From a checkpoint of a small mixture-of-experts model trained on Wikipedia.
Size: width 96, 10.7M parameters.
Experts: 32 experts in each of 8 layers, 192 cubed ReLU neurons an expert, 1 pick a token.
Training: a variant of SOAP for the experts, 387M tokens, 5053 steps.
Below are experts of layer 2 (counted from 0) of a mixture-of-experts language model. Rows are named router (the router's row for the expert) and show model dimensions 0-95. Each number is 50 + 12 x the weight over its row's rms, rounded and kept within 0 to 99.
After each expert's rows: "mostly gets" lists some tokens that are sent to it at least half of the time. This comes from a sample of Wikipedia text that the model never trained on.

# expert 13
router:33 48 46 28 68 53 46 63 52 41 55 35 55 35 13 54 39 50 53 47 48 45 67 62 50 37 52 53 34 71 60 45 79 55 52 55 49 55 59 44 47 53 56 46 46 65 57 73 58 77 41 51 39 69 45 48 53 32 51 52 53 62 38 49 52 71 55 74 49 63 41 66 44 88 46 53 38 45 59 39 33 66 53 56 48 34 54 43 54 45 45 67 53 45 38 53
mostly gets: " during", " on", " for", " at", " near", " against"

# expert 12
router:47 45 63 44 54 53 50 52 36 37 54 57 39 57 48 27 44 44 37 52 50 26 79 57 44 26 54 52 33 69 51 33 56 48 41 59 32 49 54 28 67 63 62 52 41 62 60 58 66 46 59 63 37 51 44 56 43 37 50 48 36 64 55 27 68 52 43 58 53 56 60 38 53 57 33 59 28 40 45 39 22 61 66 50 61 36 28 54 74 45 45 54 63 50 61 31
mostly gets: "–", "R", "-C", "-R", "sp", " Tim"

# expert 25
router:47 59 57 28 57 56 49 67 27 42 50 52 45 52 26 54 28 44 39 41 54 44 50 53 56 28 48 40 32 48 76 38 65 36 43 57 50 68 53 44 46 55 61 54 54 45 51 50 62 47 55 41 52 58 64 48 44 63 33 33 40 67 26 57 42 70 36 80 54 73 40 47 67 53 39 57 43 48 59 40 49 50 71 53 40 40 21 31 61 53 37 49 62 41 34 41
mostly gets: " out", " over", " bl", " expl", " Yes", "″W"

# expert 30
router:37 37 62 46 72 48 47 53 68 44 50 51 50 43 38 49 60 43 36 52 35 46 66 54 55 27 54 45 26 49 59 43 64 60 43 55 32 66 57 55 55 42 65 49 76 53 46 68 51 53 42 43 50 56 67 36 40 51 58 38 44 66 39 39 59 67 50 57 76 64 38 58 53 68 50 44 44 54 50 44 23 54 62 54 67 28 50 29 64 49 39 48 45 17 34 73
mostly gets: "\"", " which", " where", "\",", "\".", ".\""

# expert 29
router:47 52 43 35 55 78 55 65 55 20 39 57 38 55 43 45 34 62 36 47 56 40 64 60 37 47 51 62 58 60 66 52 54 40 49 56 49 54 47 39 36 22 41 36 52 53 48 67 64 50 57 53 21 49 46 57 47 27 40 48 35 79 24 31 47 55 27 61 54 48 52 62 54 55 52 65 46 46 47 49 38 66 45 58 31 52 43 29 52 64 50 70 56 35 43 59
mostly gets: " Service", " present", " hon", "vention", " promoted", "cription"

# expert 16
router:52 38 55 32 75 69 68 58 60 41 53 55 53 49 29 37 30 48 50 46 34 52 60 78 33 30 41 59 40 51 52 47 58 58 38 52 63 52 62 36 49 50 48 47 60 50 46 44 54 55 51 51 55 65 44 47 40 45 43 50 52 57 53 50 45 51 31 62 45 61 59 42 56 78 39 66 26 42 50 49 35 33 68 68 39 28 30 44 60 68 46 50 64 13 48 61
mostly gets: " White", " Black", "ani", " Thomas", " Jordan", " African"

# expert 21
router:43 67 47 52 66 56 78 67 54 37 44 48 70 32 35 33 43 74 36 57 34 46 45 64 70 40 51 46 51 71 57 40 66 37 55 63 48 64 49 39 45 59 43 35 48 50 39 49 65 67 54 44 37 53 40 45 32 49 47 43 52 69 46 56 46 46 25 69 68 72 52 69 59 52 35 56 40 42 51 40 50 66 65 45 56 42 26 33 68 66 40 59 61 50 47 51
mostly gets: " York", " Park", " Hall", " Ward", "ower", "oot"

# expert 6
router:45 51 43 48 81 46 65 56 42 40 41 20 54 56 47 43 50 69 46 57 50 39 57 75 39 45 40 47 52 51 51 34 57 35 41 55 50 47 58 41 47 60 42 32 63 59 51 47 69 64 39 61 52 61 44 52 47 68 65 48 45 55 43 24 71 56 36 53 44 52 39 57 45 67 51 62 35 36 58 31 14 56 60 59 56 41 45 48 49 72 35 79 50 33 62 57
mostly gets: "ic", "ics", "ical", "ological", " Class", " stat"

# expert 28
router:25 47 49 41 50 41 43 52 40 36 48 36 53 50 42 56 47 58 43 38 55 32 67 59 45 35 38 53 29 64 61 34 66 41 46 56 44 64 66 57 48 50 59 47 55 51 60 48 55 66 62 38 32 52 62 38 51 37 45 40 38 72 31 42 70 66 29 78 54 71 43 59 56 76 56 53 42 65 44 42 41 62 70 65 51 45 49 28 70 71 35 65 52 44 50 55
mostly gets: " p", " c", " f", " b", " s", " d"

# expert 10
router:61 58 55 37 57 63 54 68 36 27 38 48 55 49 19 32 34 43 53 53 59 35 63 65 68 54 54 53 40 62 59 57 56 56 59 48 56 64 38 47 40 34 53 33 51 41 49 71 49 64 56 45 45 57 58 66 56 50 42 37 55 68 25 24 56 51 50 50 53 63 52 38 51 66 53 47 46 40 57 36 29 69 40 46 57 47 54 65 74 52 33 73 82 44 48 50
mostly gets: ":", "″N", "):", " Total", "(s", " Coordinates"

# expert 23
router:46 46 63 46 62 78 50 50 58 23 49 40 42 43 49 35 41 57 53 48 53 49 84 68 59 61 36 35 43 50 58 41 76 48 35 55 54 51 45 39 53 40 52 40 49 54 57 39 60 72 39 53 15 70 64 54 44 45 51 58 47 55 39 23 43 57 25 50 57 62 50 62 62 51 45 58 50 47 48 55 34 54 70 68 46 38 31 37 58 65 41 52 64 36 54 61
mostly gets: " de", " Charles", " Mc", " Ben", " Ber", " Robert"

# expert 8
router:57 27 51 43 60 62 74 45 60 43 59 42 58 42 34 35 49 48 52 43 56 60 63 57 55 20 45 30 27 59 49 37 65 40 54 43 36 88 47 38 38 45 72 42 50 45 68 53 78 56 57 64 59 51 62 48 37 35 49 49 51 68 39 50 50 54 41 62 64 56 40 34 52 52 47 70 40 49 59 43 37 60 79 44 56 34 43 42 51 69 41 44 55 50 56 53
mostly gets: ".S", "ennis", "rom", " Did", " o", " Toy"

# expert 26
router:43 44 65 40 70 54 56 48 30 47 46 48 42 56 26 33 52 50 54 46 57 45 57 68 64 37 52 53 41 57 51 14 53 42 43 53 54 61 31 58 41 45 60 51 70 74 42 54 44 53 61 52 38 74 51 39 49 42 52 51 52 66 19 42 45 59 40 52 49 46 54 58 58 52 35 52 25 46 59 30 33 60 67 64 52 39 41 28 57 66 37 53 78 36 43 38
mostly gets: " &", " American", " United", "°N", " British", " USA"

# expert 7
router:58 34 53 40 43 61 59 57 65 37 58 37 49 43 48 36 40 52 46 57 56 35 67 49 44 43 39 45 42 64 76 42 51 55 32 73 43 47 52 42 77 55 41 24 59 44 70 42 64 61 49 39 30 44 46 46 39 34 53 61 63 72 40 58 51 73 61 68 53 69 45 45 48 77 47 47 34 33 45 39 44 55 58 59 42 38 46 32 52 64 44 64 55 29 46 68
mostly gets: " than", " loss", " val", " cut", " less", " little"

# expert 24
router:41 46 48 47 76 54 46 79 60 43 63 55 56 41 35 35 41 55 51 38 38 46 61 55 44 36 43 59 39 62 60 40 53 53 33 40 39 62 56 43 44 51 51 33 68 56 58 69 52 55 65 47 28 51 55 30 48 40 61 55 33 57 36 36 58 55 47 56 55 76 36 50 64 64 45 48 21 42 45 35 25 57 81 56 55 38 49 33 52 67 37 46 54 29 58 48
mostly gets: " and", " or", ","

# expert 11
router:29 34 32 52 66 48 76 63 45 17 40 35 65 51 51 36 55 42 66 46 41 41 57 59 44 38 50 36 33 64 57 42 51 57 26 57 59 79 43 53 49 60 50 34 61 47 45 53 71 61 42 42 39 64 48 41 39 55 43 40 45 59 62 39 53 52 37 68 37 50 33 42 66 61 36 44 22 58 41 45 50 52 42 51 48 28 27 45 54 53 53 67 49 48 64 61
mostly gets: "n", "ater", "eth", " Hill", " Qu", " z"

# expert 14
router:40 48 44 49 54 51 76 68 51 55 60 57 65 44 37 43 63 60 54 42 31 52 64 58 70 44 36 51 34 65 68 46 68 32 57 57 35 61 55 36 36 57 67 45 62 41 65 62 43 58 39 54 41 67 63 42 46 44 56 25 40 77 36 44 46 71 37 69 49 40 56 46 53 66 41 52 30 52 71 49 40 61 66 48 68 41 57 37 48 72 33 49 62 46 63 52
mostly gets: " km", " h", " mi", " place", " held", " round"

# expert 18
router:46 54 49 38 76 49 46 56 53 39 62 57 64 45 46 22 56 55 34 33 52 38 61 55 60 46 51 61 42 68 59 37 81 56 50 49 44 82 49 35 57 41 54 48 71 46 39 61 53 58 48 38 45 61 41 54 56 36 52 36 42 64 30 22 59 57 50 55 49 63 40 51 50 60 46 69 42 54 62 39 39 57 55 64 64 38 32 39 78 73 38 48 61 44 48 66
mostly gets: " (", " =\n\n", "(", " [", " (\"", "feat"

# expert 17
router:40 42 59 26 51 46 56 62 35 42 46 36 47 56 38 52 40 61 43 35 24 41 66 68 50 41 47 37 40 59 58 38 81 47 42 46 50 62 49 56 48 60 61 33 51 71 48 56 59 61 55 58 51 65 48 30 33 41 48 46 32 69 30 32 55 56 36 61 55 70 56 53 63 61 46 59 38 56 49 39 35 53 60 67 68 31 28 39 69 55 30 63 64 40 53 56
mostly gets: " Ar", " Sp", " Mon", " Em", " San", " Red"

# expert 4
router:43 56 35 49 65 52 58 46 29 37 47 63 54 41 44 27 67 49 46 42 54 46 75 70 26 25 43 44 42 52 54 29 70 42 53 49 47 72 44 47 56 51 72 37 62 56 58 55 55 65 57 49 32 53 56 60 36 55 60 46 41 52 38 34 51 52 33 92 46 58 46 47 66 62 42 48 52 54 52 38 50 63 49 41 41 41 43 53 67 59 47 79 49 36 59 42
mostly gets: "r", " El", " Tr", " Pr", "b", " Par"

# expert 27
router:50 38 45 44 48 37 55 63 52 43 50 56 36 39 45 36 55 66 64 30 32 53 51 72 42 21 42 52 12 50 69 42 65 58 30 60 38 49 60 44 37 53 74 18 58 50 56 48 43 69 55 50 50 51 56 42 50 38 45 40 26 55 42 56 66 71 49 74 51 59 38 43 52 66 58 58 48 66 43 45 37 52 59 59 50 37 51 46 65 64 41 52 59 39 45 64
mostly gets: " have", " other", " all", " are", " such", " most"

# expert 15
router:31 41 44 39 57 79 53 48 32 28 48 34 58 48 23 48 44 53 52 36 51 38 67 69 65 34 52 67 47 76 57 37 65 47 47 46 51 73 56 61 42 48 65 30 63 53 46 43 63 62 57 47 34 56 60 38 50 41 34 48 43 65 42 46 50 47 28 58 58 77 57 53 57 60 45 55 35 62 54 41 49 66 62 54 55 37 33 46 69 57 39 63 71 43 59 54
mostly gets: " B", " W", " G", " F", " C", " M"